From a checkpoint of a small mixture-of-experts model trained on Wikipedia.
Experts: 112 squared ReLU neurons an expert, a softmax router.
Below are experts of layer 6 (counted from 0) of a mixture-of-experts language model. Rows are named router (the router's row for the expert), up (a neuron's input weights, with its number), down (a neuron's output weights, with its number) and show model dimensions 280-335. Each number is 500 + 25 x the weight over its row's rms, rounded and kept within 0 to 999. Numbers have three digits each.
After each expert's rows: "mostly gets" lists some tokens that are sent to it at least half of the time. This comes from a sample of Wikipedia text that the model never trained on.

# expert 45
router:509537492511515482474539496500511480478478506518525524468485500476498503548484505523538465500491474522520536454532470539540479496504498477466458519508498516499512491536
up2:475529508558504555536506543572455517458498543489507509492516557476474469474492481489508484531453479485540520545502507513523504501483481503517504455497522523507479515487
down2:489513521485488552492504529471476505555458481512489478525487543498515492547494462580529505511489508504479446512483514522491502499515536503452503506500516478496496477481
up3:531502537499484515515492499512483498495481498475521492506507506509542555480505469566507539493537476477491489474518484485479551530549499495500475492500517497499495496500
down3:507532479508511494471501527491546545521492491496485520502545543478511476452528476489490502524500521458488514471501489484470526447506503458552474508497506524485487521485
up4:471480504467544518481543512506474492493488526512499509496516540532510480483499488521511540515503412503522515498537505490484511496497507476508481496509500520521539469510
down4:482504524494532477454560486498489517495455490485534492478476508493483564528556511502532509494400493444522505480502507502471502533490490507488475515475474514485506495420
up5:514489487489493509527507448506502500463498488460477505501483504527484480502491499470530496513470482486501510530492531537513526478480499486477494517501510451503514509470
down5:511508493532469554529530509513480505507500514518493520502493518480464481509488486530512531482531503514487536542500525517515488528508510497473560502481530514488481513536
up6:520514514500456487495515520484491475496508534505521503466515515471468507509468528473536461527526453478492510481522498464481526568553507516488492515505531499486503444499
down6:475532521473520524505480472463481489513503499499516446535477482511520494500526503497493465537515474501426457517486455493519518503508492498477478494477499508528515490478
up7:514531500513487525516538485493497518459480507533495512509508533512532511474525449512510503496499466450532510487529486507501487512495473491487503528509521550472496483540
down7:528484550527505488475526479476471551486484494466493464526481491474517546529556521543488475510447488477496485491486506568450530523512527514475510511501505528545506498482
mostly gets: " been", " ", " was", "cor", " be", " became"

# expert 6
router:522490501514512527533507502494475487458494470492465441484484446555525472507528527472497505496536540534534473511458532519500522453538523514506527500514486506498482452491
up0:503520442515483471481532472476520462490522510499496459505485488474491522531496513518506515459543539509557520499566527529434461514517528485498506456521509524512542498451
down0:458484479497520515493535547506517479480498469475544503474514436518515493527507499474497501503513483540514501497498533540486492501502473484532466534566481509474485488473
up1:513492507465504562508560508460496470525504518493406508501530476519496496509536477470482576482531525480473493507515538512508487486510501494501526483477455530504470484465
down1:481544519507489449472497502505486535505476519490553517484500533455482508484502477506525469508544458518511514501485458509505510484458458474536509499502540456497504529537
up2:495463400498453544517521512497508451524544464505471470525554523514468487523454557512526471532494520523516452519505476516528473492510498485507507484512489523516463504455
down2:471524450486481514483503510468491458477531505518490529534526550467517492525464499530504497480471509523496482489490476517485487503485517479491487494480542493535538471504
up3:500496543510502516474492506507456527450485498508467511550535510521507471521498520446489539526516462497505520532512463485535514518533489503468508541556502509517446493545
down3:525493516538502501491496471505493502506459519462498509484476488583531471495489495492525497512502516485513524514539460496485514505515486516467496494499503490541522472502
up4:537495491507501476498495485493494480571513541482513486486490497490506499540473479546462504488503511481497512480500506414518508525511495494452437522502492498552481514537
down4:495533518472496486484513517489543520501511548526543529477501539500500512497511513514473485514452468446520496512500522538466538579498528518496495493476511494519530542508
up5:524521487563514477464510501450528545500489513501527485492518497503498518507493515491493509470483498504506477500518513503480529489516506513524501533490525483539516523517
down5:495437562511540516472496517499532528492508541494493478518479479536504473475484509489493490485530561523428550526548490481512549482488479468473501483532526486537502497537
mostly gets: "si", "idae", "ova", "sson", "ensis", "ium"

# expert 21
router:484559494506543468469491479520457509458500520530521501468505488487470484485517482474470435505504486533494487522501488497517470531507481509516465515562534536513507508530
up1:484509497485493482516525466464501503493539470473542512481448497502528488533493441505471465453494482471508518535543501537488505494492517502496510517528472511498546498483
down1:507537504527486497486519513473524501554431484522499501495504453503494492518494519527472488473485512515454508481490464512500547486474491501485484485494518510513494477511
up2:542496463521502511499541511489515449509514514558479520470527520484436529512533566525442487445484542543470485478506512490468531493542513539500542485499431525490491500507
down2:461510537509508476562454487482484467491571489491475519474485492501467510500507520511520519501478510495489499421536514470502508520504475519518519500487476502501483537515
up3:527533463508509461536527472520547509470514529466519492494506464517500466509495456509521525492454493479525516515473545435514533523473502509537505494524512483478549474528
down3:492474501468472503514473486495499512494522525510458516487505491505490512528486510484484481496478493508488530441483528494517471520492488536488509512481492492475477520453
up4:502483463536486495478432524511505523522510494511515525558462487502431495518548500532491484499483535465527479513534500514537509516497515480494473474506533497463479499506
down4:490501499523511515488506545547467502531437541500512478490508482494516477493504527515486521485458485498504466537511483506501451527495499530475554470557474458490533487507
up5:520494493495512527512510499499492481520546451544474485556504532484451483487508559513475489441473579473495495464504509507514517470522517512545525457517484486517478540547
down5:470519535494508485514485506516464485478510504471451497466477472515482505510514510486501501510518508491476516440511496473477532522522464541489524497424497511476490537535
up6:502524482554489500513480510484498470482514503543507499509530500483487487521500502518449503503428509514561481497556527517473530466495496502480528556503496499506535511539
down6:426503508496534478551490496484468468493541505495497485521509536511476545482472493461483469492456477522491499466539492432508507533519471533507520495458481501504514516524
mostly gets: " it", " been", " became", " him", " has", " used"

# expert 18
router:503463503516513504491514510565486501473465527504488486499515526520488489500517465529527525511474456458525498494522511494496536515491525502488508515492497512498505499463
up0:500499475509458496513525497545457522440509538481500477474515518467435518494531496509505491494546496494514536490527465479493510564534510495544542513534529480452498487509
down0:528502465499549502465487509482583500493488496478500498481517480504529500494521491508529498489514493485525536471486446488471492520511477502502508481485497556537543456521
up1:523512512532535478505513528523496481457525507506480475489494488516516500467515477505493485536500487495502523476558472519494504469494518502506568532502492506460507500513
down1:488535485481505519487483513493458498465504488482530477483526479507547473478476491462490494473482499420525504507474531516471516501482480507546493493511484520483500514497
up2:485489489521513506479535533527486523503505538517486496488526499546486502472476529483525514515506479482507506551459525496452469499492524521493512517525494553511538508501
down2:485473465513498497475501463479506515509503459502483492517464466482515469485477460460550518461535521476479513509488495484481456505517484510495503500493461505498488515505
up3:505515485447496540502515492505517525485484487501529469482514475502491508504489454527479511519542455484499524515537487502483495534480529473490479521503528488466546493486
down3:489532487493509534479534487424502531509454496532524512483456478505514488488490524536509483507501491466474468512454491532499433498445486488538493481493509513467517492497
up4:545508464500520499478489497507448476530450507488481525507540504510529505492508524469491506517492521518505464517516504451546482508480493499494535492518481534468478505506
down4:504495526478513484511464507482517475530507476540460472485520497531478514508512511491468552500489537525510477508489499468506500503535498494516515512481474532525492497507
up5:509531466492502531496475510498546532467501493502495455538534505496525578515523473517438459513474486484490524538521530497497493473511512496506492458502513532482521505506
down5:526490481453501489506479499488502501494466498503491493490512493493538534494470561496462525490488465503462442492494505488514502471484500487493471478537511495509477494504
mostly gets: " dis", " f", "ron", "ma", "bre", "clo"

# expert 20
router:501510477547515529469500509496481496555506507497505528503520463480484508524539479527489472545486470471493541484499472502503534510449511491490525497547482491481509507482
up0:500508518500496468488473493511510475516503537452486471480510452497529480521525493557532512507524493408491505482510483476415481491503529593530508458484450519496514528472
down0:528497501473465466472489497512482496504524480483531489466469493527518486495491535489508491471503488520521514488511519525495490496534470493534499526502475486485475479473
up1:470499460506507485493493514504525466489506468515530538468527501480518491516511509517523455498484459494513466528504517544510509494462516532534484513489470491444499516520
down1:471519506465481482479490470502526497492452492520487485502470502506494508496512515467516506501553496517496446491491456479563492496504496485478503538485557467508504449537
up2:490505514489498489513505475517422518510461537493511529517473526500506492498494504467506529493480492501509514563506511486531486484517499463465492504492519430477495477515
down2:467440476526524548487500479492527510504480498498485493517480503509480514493528510481492447485454482514473525509490512506491524500501484486474552541473501466487546495474
up3:556510502514503511446505469524530453470469522564483490503541568502477575506504479500487474484492530514482493497493481486509483507494542561499521519497495513504448518494
down3:544544481493507534498503510484516509536498495531483501513473498498514550498466503496471513451521494518486493539467536538502469503508540478491526493569514538493486495465
up4:512506435500528505471488534564512458488495534543545527460463533491513518501482517537468527499489527492493495560505501494460483469470456431513541511493492486479546534522
down4:491491507500559518468486538543519515460505511501501502490478528482509497508480526467469474506510494497516497492518464513491521502462546552518474526525490510529496523484
up5:495469502482523514475495498500542512473526514473502501507473510471467480497498468543465489450517502527491497499501486474549555466523484497506454496525524521519490518503
down5:505516520516503504514450513466517500484528495492501491469545488500533502515508495496483501504481534464512517530501554530543473466476525491519482515530502514522489506523
mostly gets: " year", " new", " several", " early", " long", "ated"

# expert 14
router:499554498494513491488493478522455497516536534498504527503480490508519481517511493485518461481514492567476491502500486506526536491484480462513468479530535545537491474558
up1:480514468475499490444499476503506520479517511470546516457509487480497503529481525500491468493548475498506520495492515544488533512518479507498496476492509513492483512492
down1:485505456525480524573534463500485532481503451484507483498505478496463490519513495540541514521523531473496498510485541470500522488526518537530498483476522508488509470487
up2:491567483557500504487459490505490469469548536493504481468520522482504540511535491546464480479496513477527484512464517541518513494513464514549457479556465485526499510496
down2:532493516524528525509541514534502516472463519524528449528527440488458486507515505507502481450520520536513491494490497497494485503514504480533509561462495527501475512487
up3:497500521505539537512475524515481459473493505525516502537479460514464500483515500557504516442517514517461507545541532492511512472516509472468527500480518503491518495524
down3:528519558500460478489463507511502487538513512507469506467508510504528518509551482548517546508492472481535493547457490510532455485479500495505515543509515498480508545481
up4:481449487508500506518516523496450462488549445494456511445485526512447516498503507507437482501500543518491498525511472512511457467511499533500503499503483518455480548513
down4:521536481533484499514487508483451508466519533462513523493485518540519506483527505475465493507488521497475491525537485495490508501505495519468490483473500499482501508530
up5:513495481521471496490503526517474465522516530471469466500495493488490456557521486483532478514494497457509483506507506498531480472515545488554475476555481514511464508516
down5:508522520520519515559526518518482502481523512443495494511495489506493517528531488563490485523462455487503483522530530466464485454511479544513518488501516503477476515482
up6:516501490459521505522545479555528487469511485478535489493518487520479471541501514492538511464512512507518498499511502488491494524491521480521445487499537476496546459457
down6:516510503472476518518498475522526530470490544473503485512509481529507485519469519445553522510520516505489495462438512480485535504491451492488519479509514460481491493497
mostly gets: " during", " against", " where", " for", " has", " after"

# expert 30
router:493449493488458517518497490448497474494545479485483441515498501506525496538497514540479522454526538494512472533492540529482499468481541495538501486515510510509486510496
up0:477500476531461543508506540470477546498525536510461497507519548504529526503515455512503465526481518491475493479483507518512497499480527485480531474545532531544501475526
down0:511492507491507502525508513572503486504487526508475509562541505565446491498487497507480510524521477505498545511499452494490501552491519509493508524495478506503515484504
up1:481510454498499469492501566490450511449499511473538514484481499451503517449511476492447452516541493486507490514493513562439551464517501529477486500505473495507436494521
down1:456483505488506493537467545512518514488526510511476496510505460495491462509528505486572497474540513468502495498495469478474495452544528502506481517498485510523477523520
up2:508495483510478462470497508511506441479503463505488513512485485479522550507467538501502494489495498509541471512479556517484492472494525541512503505496533484536511514520
down2:527466529493532493518488479502536545471475537518472508521467512516513484467491455498549450508480510481505521481535497508509518484506457506504515464538554482501458510523
up3:483512520513528492474463467491521490484488502511464509490544452498505530479486459541512515484453471503501519513504484513478479484487530533547467473519475474502535509510
down3:500490466505487516459499520511525494479535492517460494477494461525520501521518519522512510481457501511489487446513506470534530497476486488470557494478541503543437490450
up4:525513568491528515495502502490479524498508522519497466498466481503565511500506530498497516509520456525486506497492490548488536478510513516539528477495510471520527473530
down4:486527514486508514542511514510532507510481525530550504546489485467458507505506528515543496487474499493484505469471520509496518522488527539476507504513525497461504537523
up5:546531513474463510530530490481511524476518439531518478496481432476544500499525507470444506529506507509471482500499476503502487499509482519527528501501478554489527487493
down5:494533512510521523460525504504502483521480493518482528520458509461504505543479530474487539547465470470482502451520493477473508484505510488430479519481507540488481491518
mostly gets: "ley", "ville", "tz", "ina", "ford", "ton"

# expert 1
router:489479500521484497502524496472505485497486510450490527462466467488469499469488512521533523493526459470524520473511460510478487521500499471524519526494476499482498444503
up2:519508517548502510507499543470469482531480484505497498480486489534527524491548537561493537494494489488499483534537511525474470524539488520514503450507488473513513458526
down2:476508516544513492522512457503498496494464514485515514533523494493538537473473522485507489481481476469500477516494460481484557524491491486498498496546498498475524500487
up3:530507467519492509515522555548511526502492493528451506488514520525523496544545431530527534486448493459529473517506526534493480497505502473527463538478485528486535554472
down3:504504472521517440489500502515478481480501536498441493489479497493511489501492521451522464493486499510468474526529495506504462517525549489504471499530454487491475520496
up4:544541482516467473489513513478474517519509488521491478482530501518548490479544479510465503499516491465513490552494494523468496511505525536481467495530518508541566493483
down4:490514513492471532473511526491487490503496515488508488474518491583444530529520517519533487485525468464449463505488513488542518501493536512477480480517506503471535506500
up5:471484486507483480460548509500500467514475483494484505461481491520483505507504494513499481512527530487522486451475514541514479514504497517488528495486533505510569508495
down5:457500513500509407472503480507495536470487512492517491527497484486491502501509489484500439544503497470502445471515515514467495527482530509505534532488477468438501463494
up6:427442466476497522565510541522540518472515495512487500527482510525440474511487474521547512517483498464538483479496474484534455504507495521539487528494460484468513485458
down6:473528481518501501468486514523531516532547490533483540454524466552500472518445505476539497555509514510488509464488507502516514556491497512475486537507513489506434529500
up7:506498487476487484446507506494446493511519496508503487540513485466487516483470514475515505523536488535488494514468519501495493506531463491477521491463536490492496493483
down7:515502498445527463474526498468533521506537503506532502483485513523485495500500560510502485489470492492491512485518487529513440499505561484518495548475459511486499493490
mostly gets: " ex", "exp", " three", " six", " epi", " four"

# expert 47
router:543518520505488536497496516499468522524532490511491449518502533489542526470530494580474538468536514525484458513479535501538500477480555514534510488505486524496527493495
up0:497506527512490511519469507468530501477526530507522475521512509502488507520474483491487531490544443492468501488501518526493524456555515510543510506496498520540494516530
down0:481511541482526490493517515512518505499469479523477485522494460454506481529473509499450474487467487505498526510507479532524489548488468508501498496505533499511478509517
up1:518489522416517491479512476535534497535483485508490507489512514517462494462482522532478490481479490499508490512498505510516477514473484496496512523492545512470499517475
down1:535506542446503484512440487510499444495473518509440548487522471474457500513488523509524492495511523518480489518520503509480470533496512483502509511500491529475478537501
up2:470505537476444503477498484489512489554470472496526491536513509465475467496447541494458447526485526517450493509503506505531487514484510504475538488511564522493489518523
down2:497516540511495488499509478505475459515497465475483522581506516503419481503485525499512509486474538541493467528504518460508486516515528471519517532479532510546459492456
up3:523489563517489517498517507475498505509524490497453457533522510516487486485489515489456495530488490501503484503469533530517467522556492485498470523482448496484528462458
down3:503481515493523506514525501495502486518495503526511526483511499516535519514526457511488523496492506501498477512508511456468526495473529488488465515482507493521518495500
up4:498488521495510489518496511484523495466510502511489472494511500495522556500513475486458482503497499531502504521462523516482453494540494473492534496536473510539509500516
down4:494424521472537500499498494532559466527476455491493508503500447480495473551461558485504507516490522508513509564488486526458491520511464510519488520485503515462481546534
up5:515476538455513473517493469452516510483496501468497508523497507458471521490496513483563487502472485472445503486498485477524470556493493530485529523472460498481481490508
down5:566533520478492489539496501508497548490484495500484474493515524508478490467485466497522498526481529522507511461507481517506470485502473476492532493471499495476499544501
mostly gets: "te", "ri", " re", "u", "ca", "ru"

# expert 10
router:500502491481490520491451505443472480514515521522513500469488478546512511486430467482481533488473505525492475493445484532472455512485519498503492500511526468490481458489
up1:508513528500472474449465483488465503523471460552506530502524458505526548499480508458483521428534514523476513503499515506486480508511513517441497506459472480496505478483
down1:508513459502496488495511496449470507510521516475518522490497536481500500467549529461513470499479451536508515486507495467462557522543459522480471488524469516461491466474
up2:477520499518519510481505486529491493513466528462456471545537514439503485490500550501492493463500512467517494500524499529474529523521467475467507539506524526505485491489
down2:438545518542506459524500511495497465442534511526523484552498482500514448501513462492519505495518503487493518471439492442482498506520501483520531471523476505509482514471
up3:472500515506511498485526540484508468513534478475488492501500491502523474537489528476474529425479450489466526495500499504465511520485492474462498520454520477524489497517
down3:538522517497479510499549486476509504481523509491453490493514492523516533495519491513519501518515500489514545506524518476513515498512463522481540512513472505497508513454
up4:526509510500473488455489521491456452500454482486463497543480480514491475451487500461476495515517506487464488493504541510501532479498477543462502466503480489488465465474
down4:505507530563505521528488524518500511538519505517481505507485525481492496514532480540513451473465463473525464477514508476475521478507495484490502502526543527489498526524
up5:527480509508507488537497501490474498525543480538498511476499513516537491573499453510462435463551550504488444474447469513508491494497526496523506485527467528532494513450
down5:454475492475510454476490502441490489514504496521514453515506546486531514506504500497487476519479507510481449476486514447467499509510504446526463526488449508519470484514
up6:471502484525502535516472492527497496498548524489521524476488463529456526504525509533509512501500488493570487455531513526483526480485458424508460513444474557539509490520
down6:439517507511510468540485537486529483492484482513516469496538466525531541494488515500517525489532517544505513509471498413500535504529516477495521481520475527465480501496
mostly gets: " and", " or", " &", "),", ");", " United"

# expert 36
router:518547500508478505469513506499449480522481492495510493471494478503505508494477523474500490482521534543529474495437478488478507480498476489453479525511527517481490471549
up0:499482466511506486512442465472481454510533510518480518478495506491458475490482447515533529464492464527459559489467456486513537487495506506515446519539480484522484450465
down0:492469531475491507466473516512496482482505470462501496459490491471533500525519504523487510484499480518493469482469514502521492506512524486512474459518486449510503528478
up1:511524502517485494527486512470495497525539476492523516496482496496478489495520506504507534487481473508502498454505449501394511459511494489484472512485505489516536490494
down1:519492532512493506514478533496462492497505526494479488491516479506500503516495490498481520457487467497512497484468518475498520468521501482466502489544494471469494499541
up2:498504503525512571511558543470518531498499467540472520483498505500487504487515503476519452514445506485558532476491516519488490473489476511493525500501483538460523510518
down2:463504523509503511503487522490479484490492486493463535508524503470469502508493509485510510494506490510507540457484553449500500499503506542459503503461505496488516497545
up3:514487517490505500482498566502541551508481470557525498499470461503521515527511503494487525488527473482522473520511490527512491514503464549503529549446476483461444490516
down3:485479489446479504534506518486508502495544519529494486528490494534483486525487528508510549483511502516469492512509482505522483473495487508537536528503480546471501542545
up4:532508509510465510543531503505470505527453505487483515521511516496519482474532516477521450463492524492487510515499502504461496520508507502506506459508558495444531516481
down4:438516459472493504509512507505536525511524487482509462496452500517524482483481505505522488520491493487495497482494506486509521550477494490499436517454534502529518510521
up5:501466529516492494505468510490520512512536528482546520474511469495510504491502536504483518528525562497523483517493467504538483497476488482492500496497477495485454508483
down5:492464458495503521535504500478524479548449458527447501500492479530481478514464509550527500496513483514518475513529503500493478499535527497488465453490534480477501537497
mostly gets: ");", ";", "]}", " ±%", "^{[", "):"

# expert 23
router:499471483487489514478533452522516476481510483500491513534488516524493524448449464515476516506508515457478510489505468481522488521496495556516521522491486496516518532479
up1:524481502459468483553520510489503535509493491495501499520525456501431504469478500515476497516495510483482507486518553486486502494520481499514459501485523540475528495480
down1:456505495501509476507499474500481509529484503519523525505536517513442492491517533496506494505528471458536494489487528528478482527500484512505483504510479507500527547478
up2:501533476532523513490482548497514465479493534504506520532522529516504519505503506487539501514461524449491532487470519553517527499535557525497559491477499508466480445518
down2:525519511503472526528518504463538491481533465508516497550450516482531463510456515460482523501512533526520485512456484526508535523491537523521508515516542528496484495496
up3:495503500501470470561449491459496472534515494477513456487473491499480522472474499474564505508506521524508515452480530495522529459491524466520490524511505499545451505481
down3:479478498503473519533486475523502489497466480483501493487500484495471501501504556495470491522454501491459491502478524465507511500494526547541464537501487535498509527503
up4:474512526474518465488564483496505472451458547496457496482531514538535522502472521468531502491499506458489500492504517505484445506485499525480489453472514503490454488504
down4:494466494495490512511516461494518452480493480484456480485502476514495457535463511500503502476537489456468499517518482519512465460447497480454570508478467479482467518487
up5:554510504508443539514497540463511537498498516522475511504529505503508546502492497502514503448500476478505462483491526509465492537489531558501474450503473490500483472531
down5:469510487495499527517507483458496482478508497464488481516492497527467498513494477476453503494511512517506570508541474513486513500488511523508518470462506565496503524446
up6:440503532478526482495516527512473492493500510518493511460497454505515545461506486502472528519488509527510491491524446511495514499487475480519492471504515503455522498509
down6:498508506507526505469498510531459511466540498502478454471531513500541503476476496458472543522493515466497449476493503534488483505485512492493502521494536507502509498431
mostly gets: "C", " c", "Ch", " me", "St", " Sc"

# expert 43
router:493458488500505480523488543497554503506480511516529551521509495463502499452495500490498487535549492452475523517543496449548501548536446481484494478497494479494527497528
up2:512504496535482452529477556487492533507511488503501493510528551504493523498479528452511499488492491487466469551485518485460511497503486508512516493508516501505475503502
down2:526538530484509523442510515487540449503522463488518495441493500489562484521508472506521500453473445490513473437525482529521509537476501487524488496485488489530497511512
up3:547509504486516497493519525506474559517511494477493537511512486488437493442471498406526394569469518514524503510501484507491536497517498563500517479524541497484510516472
down3:521494508505481512475475499478492494483525475479513481444483468550503489474522489512516519478472544453541501474506505491481460504524501507515535473498472543506519539468
up4:483508482506502534474498504536532461535519519504517530486524512483515484530479531508513520458465485490468507504501475492500527493480509511518530512515448485515504496508
down4:508456484513507512482496525549534492522530519502517513499535511519496466514508469534477498513469522455472516485561494516474516476491469498513482511506489465510540514479
up5:474469485485512500523481516477510513510544494466486504453497540518507509500487490506493544522507506510530509487493476525496526461575534527455524518472491512523469490507
down5:498536473496504504487463537473473490458509505501534500492468487542484513511523490496521473497488455504564495498518496500492519485513556474453455509505524537480479487498
up6:509514458530486529503443564473501507517514514441484504479536535503482501550418527493527470493506484453488483524549533487503523485490532545490517462537511513455476527517
down6:492510500511451502466456517499500471510554470508512497447537529509533514516488469526526533452450497476526483528512516535521492500504484502494478451466484520529455519513
up7:496524487535526532485448528532536479533493513533479522490538507486543493511503483482523506483449489448493500485488466514501503464470501524558501510514484496540527482535
down7:512487528513520497494477510545526495524510498526490504514508478542479489489519433522504489520476526482475505502562469528484501495513459485494512528481509502539518519473
mostly gets: "The", " The", "In", " It", " Born", " After"

# expert 22
router:509535485488492468502441532491495517519534512490525473499486487495498505500497467510501549438488449545483513481478480511444507503501559529471497482525522511497469485493
up1:509472497501535497466543489519527492448489488513516516488497487551504497479546493507489479488467492553503518534524536494495485470531539498479509518495474560476518521455
down1:464483459541465541462491496544519509548518516500526568528503491512477457509445559492477475510467526508539463540471519510529500467522531493496489500513532472461553521534
up2:496539487510475468503454538515496499517483471497503561482490510467472543545498491480536515482540538488513515496485488491483467557513475507500540522483522463522494497519
down2:508533537519481494481528479499471501523502481518497541467490508483519543505510510484462511500490496476522471545470498521535524471508501506506531522473514534493512455524
up3:525523490479551453455516465507467536514471515516558505468529508557516481479514497500493516495520480513474531534515476515476477505518525496482496525539502491536505483539
down3:490524515448528517500500463465463487459490529502464471498519495515485469489477518536523486487503506528475454486480533467473456467481501474508527506505519503488484485576
up4:485482505479513473475521512477455494494509518473505468524493524491495495471519485549519511493516517485489494517499555504459520457514519496528498475505533486486498477462
down4:515504465521495508485459467524489510535492553496472492476426456547497476503541502458488483524558453498486458525490516477498507516507487512497512471492460509513525527445
up5:473516510492460485501498506484503504491489498481526501462505521486506496494485478513531494511486482494464490559548515491520510492484486514473511490476507478506508513475
down5:522490513499516514464482469528482501551484494537491528478503501524502462493515492514441483517495501508489459503491511516496487450507475454516532490540532504491528518516
up6:436471511510470508484536476482504498525488451529526464491466470491463455515462522516461465523497489480512492486490533470493458531470525527493501491498496530476468504464
down6:488498486541470510474478495510500513536473519444481524498453469491506493520505510486474498559519452517529498533463535520494512505498496444512474506502514498523513513499
mostly gets: " and", " but", " later", " including", " than", "lic"

# expert 33
router:453480508483491507443516516485537489480498467457503459527464464477539513487495495545537487474508516518516507512489533517467500488525530477471494521443484547497527498475
up0:460503491507518521493483477506553470462528490464467488494546470510487522432504486492551503510467441507529506497544521503542444496532502512488522468492518491498498504520
down0:475508493539508508489497493534539524537479527516509495504491485501482512519520515518506487509499487518465506527494504477483528502488491503532464542543487469506503544504
up1:471485501507482504488547439503534501511495501512496476485493497514509505467476517463528557505519499475515501492504505499501510511496499502474511500520521481513504451547
down1:469498447452504490449504493509507490521510485480428534485520465522553471540473492440459483541532532538530486474505529489498490508503472472464518533514541507512480490449
up2:502500446471512506539542503523535499512506493528505541525484503491508491472482501471490507449511467474525478491523493495496457487474505515530510509500466490526508467488
down2:497499539520522516530477522496519499509479530490541498511518502503554503504479503462515507505523508540516519493542498508460511521528497508467481520541493514530486529493
up3:475473449528497504514469471511490457525496461516496507560516506507502467512529499508545488474533549541468442510498522506494481503436490489547490500487519464554466509489
down3:472512505483463464539479548500523478557501480502538501478509505510520534499508506488508557539524475510529523487465460493492555493511528501535462503534533502548502501514
up4:541500486496459520507487484525508472496546544489471512523498548468495528512482542502548482496497509474543500470494463472514489497463479523518521507543472479569433487497
down4:495521495531516523530501520503488491549491534474515490477520527463516498503524522493512473507494505495491535540543493488461468498534498511475476513539488507512489547495
up5:500500509508465467518504489460478501532489491520521475475471518514501445540525458537525492502502519511462441544478485469469524483503500514502471483516495476516478466506
down5:468501505480516473501470496499531511527500555493489515475495480493484494530523503467502525507547504452546514468493431494513539483499476501487456553525552534470495499515
mostly gets: "th", "rd", "mb", "az", "uch", "ped"

# expert 0
router:526500532527479523486514499518490501567474541495497529471458491483523521501519529455487530532541485515510555493516514475502507491466483518442502508538535476465495516539
up2:499420510477493534523491491509509499490483521556494482530498514505489485521499490486514529506534517505512529572491512461533492517507493472518516523513470474460455503508
down2:455479485437503474495512486497510544466540541485499517533497506483490510479496512505457502491511441520487504462489480514499527543494490478497458496541473533505534536441
up3:528491552444492504497499539511473520486516519532508506519473521516525558468483477523518478445503510507471488545492487516467502461498498497493462478525449473501486441488
down3:504517519500501468488533490463477505502501538458509502486515505480539503503486522522475500518473470499497443529513446501484501506500460471463513528456478470524527492487
up4:499544505509502505503513517475462427459490506496533501529506491505541482509504537478536525516556506501552467505478512523485463538469489489473502497463491522489481479467
down4:510487501455499511542511505480496505509482570515483485527460502486491513514513513520511490494504530510482429524446485496476477523514488508494492473517492525550493524474
up5:537528546519484511528547446464456501487497462479526490464491506474506509520506496509495517514525499475529550482480555472519494527494519483491515471502516477517534501507
down5:444511466489482506525499479545496509465509518469465510469543499504517549536489528509506514521541540451494510494475521507496492502529442473510518521500536521488498518484
up6:468500510535503544527536456534437486515533504473459517518529544475500507504493508487493521530504507491490475509527487454489517499502502514490475438491486516543511514494
down6:481450494503483500533555451544487487522523555485450484532515508500499485513483500493500510504525514468475537501539509507513519517475479501500519483493509512507540458457
up7:479479465499471503476545523510503476486527475506539528508518517509456508525506496499531497533479516503494503525496535506546447542477500525534534534447489522488490478501
down7:473477526419484509524529450515506515490513531539483496485525474493509478491500518542512489488525503526493491491498460509515489459456493472496501484470511500540515505460
mostly gets: " \"", " =", "″", " (", " ===", " “"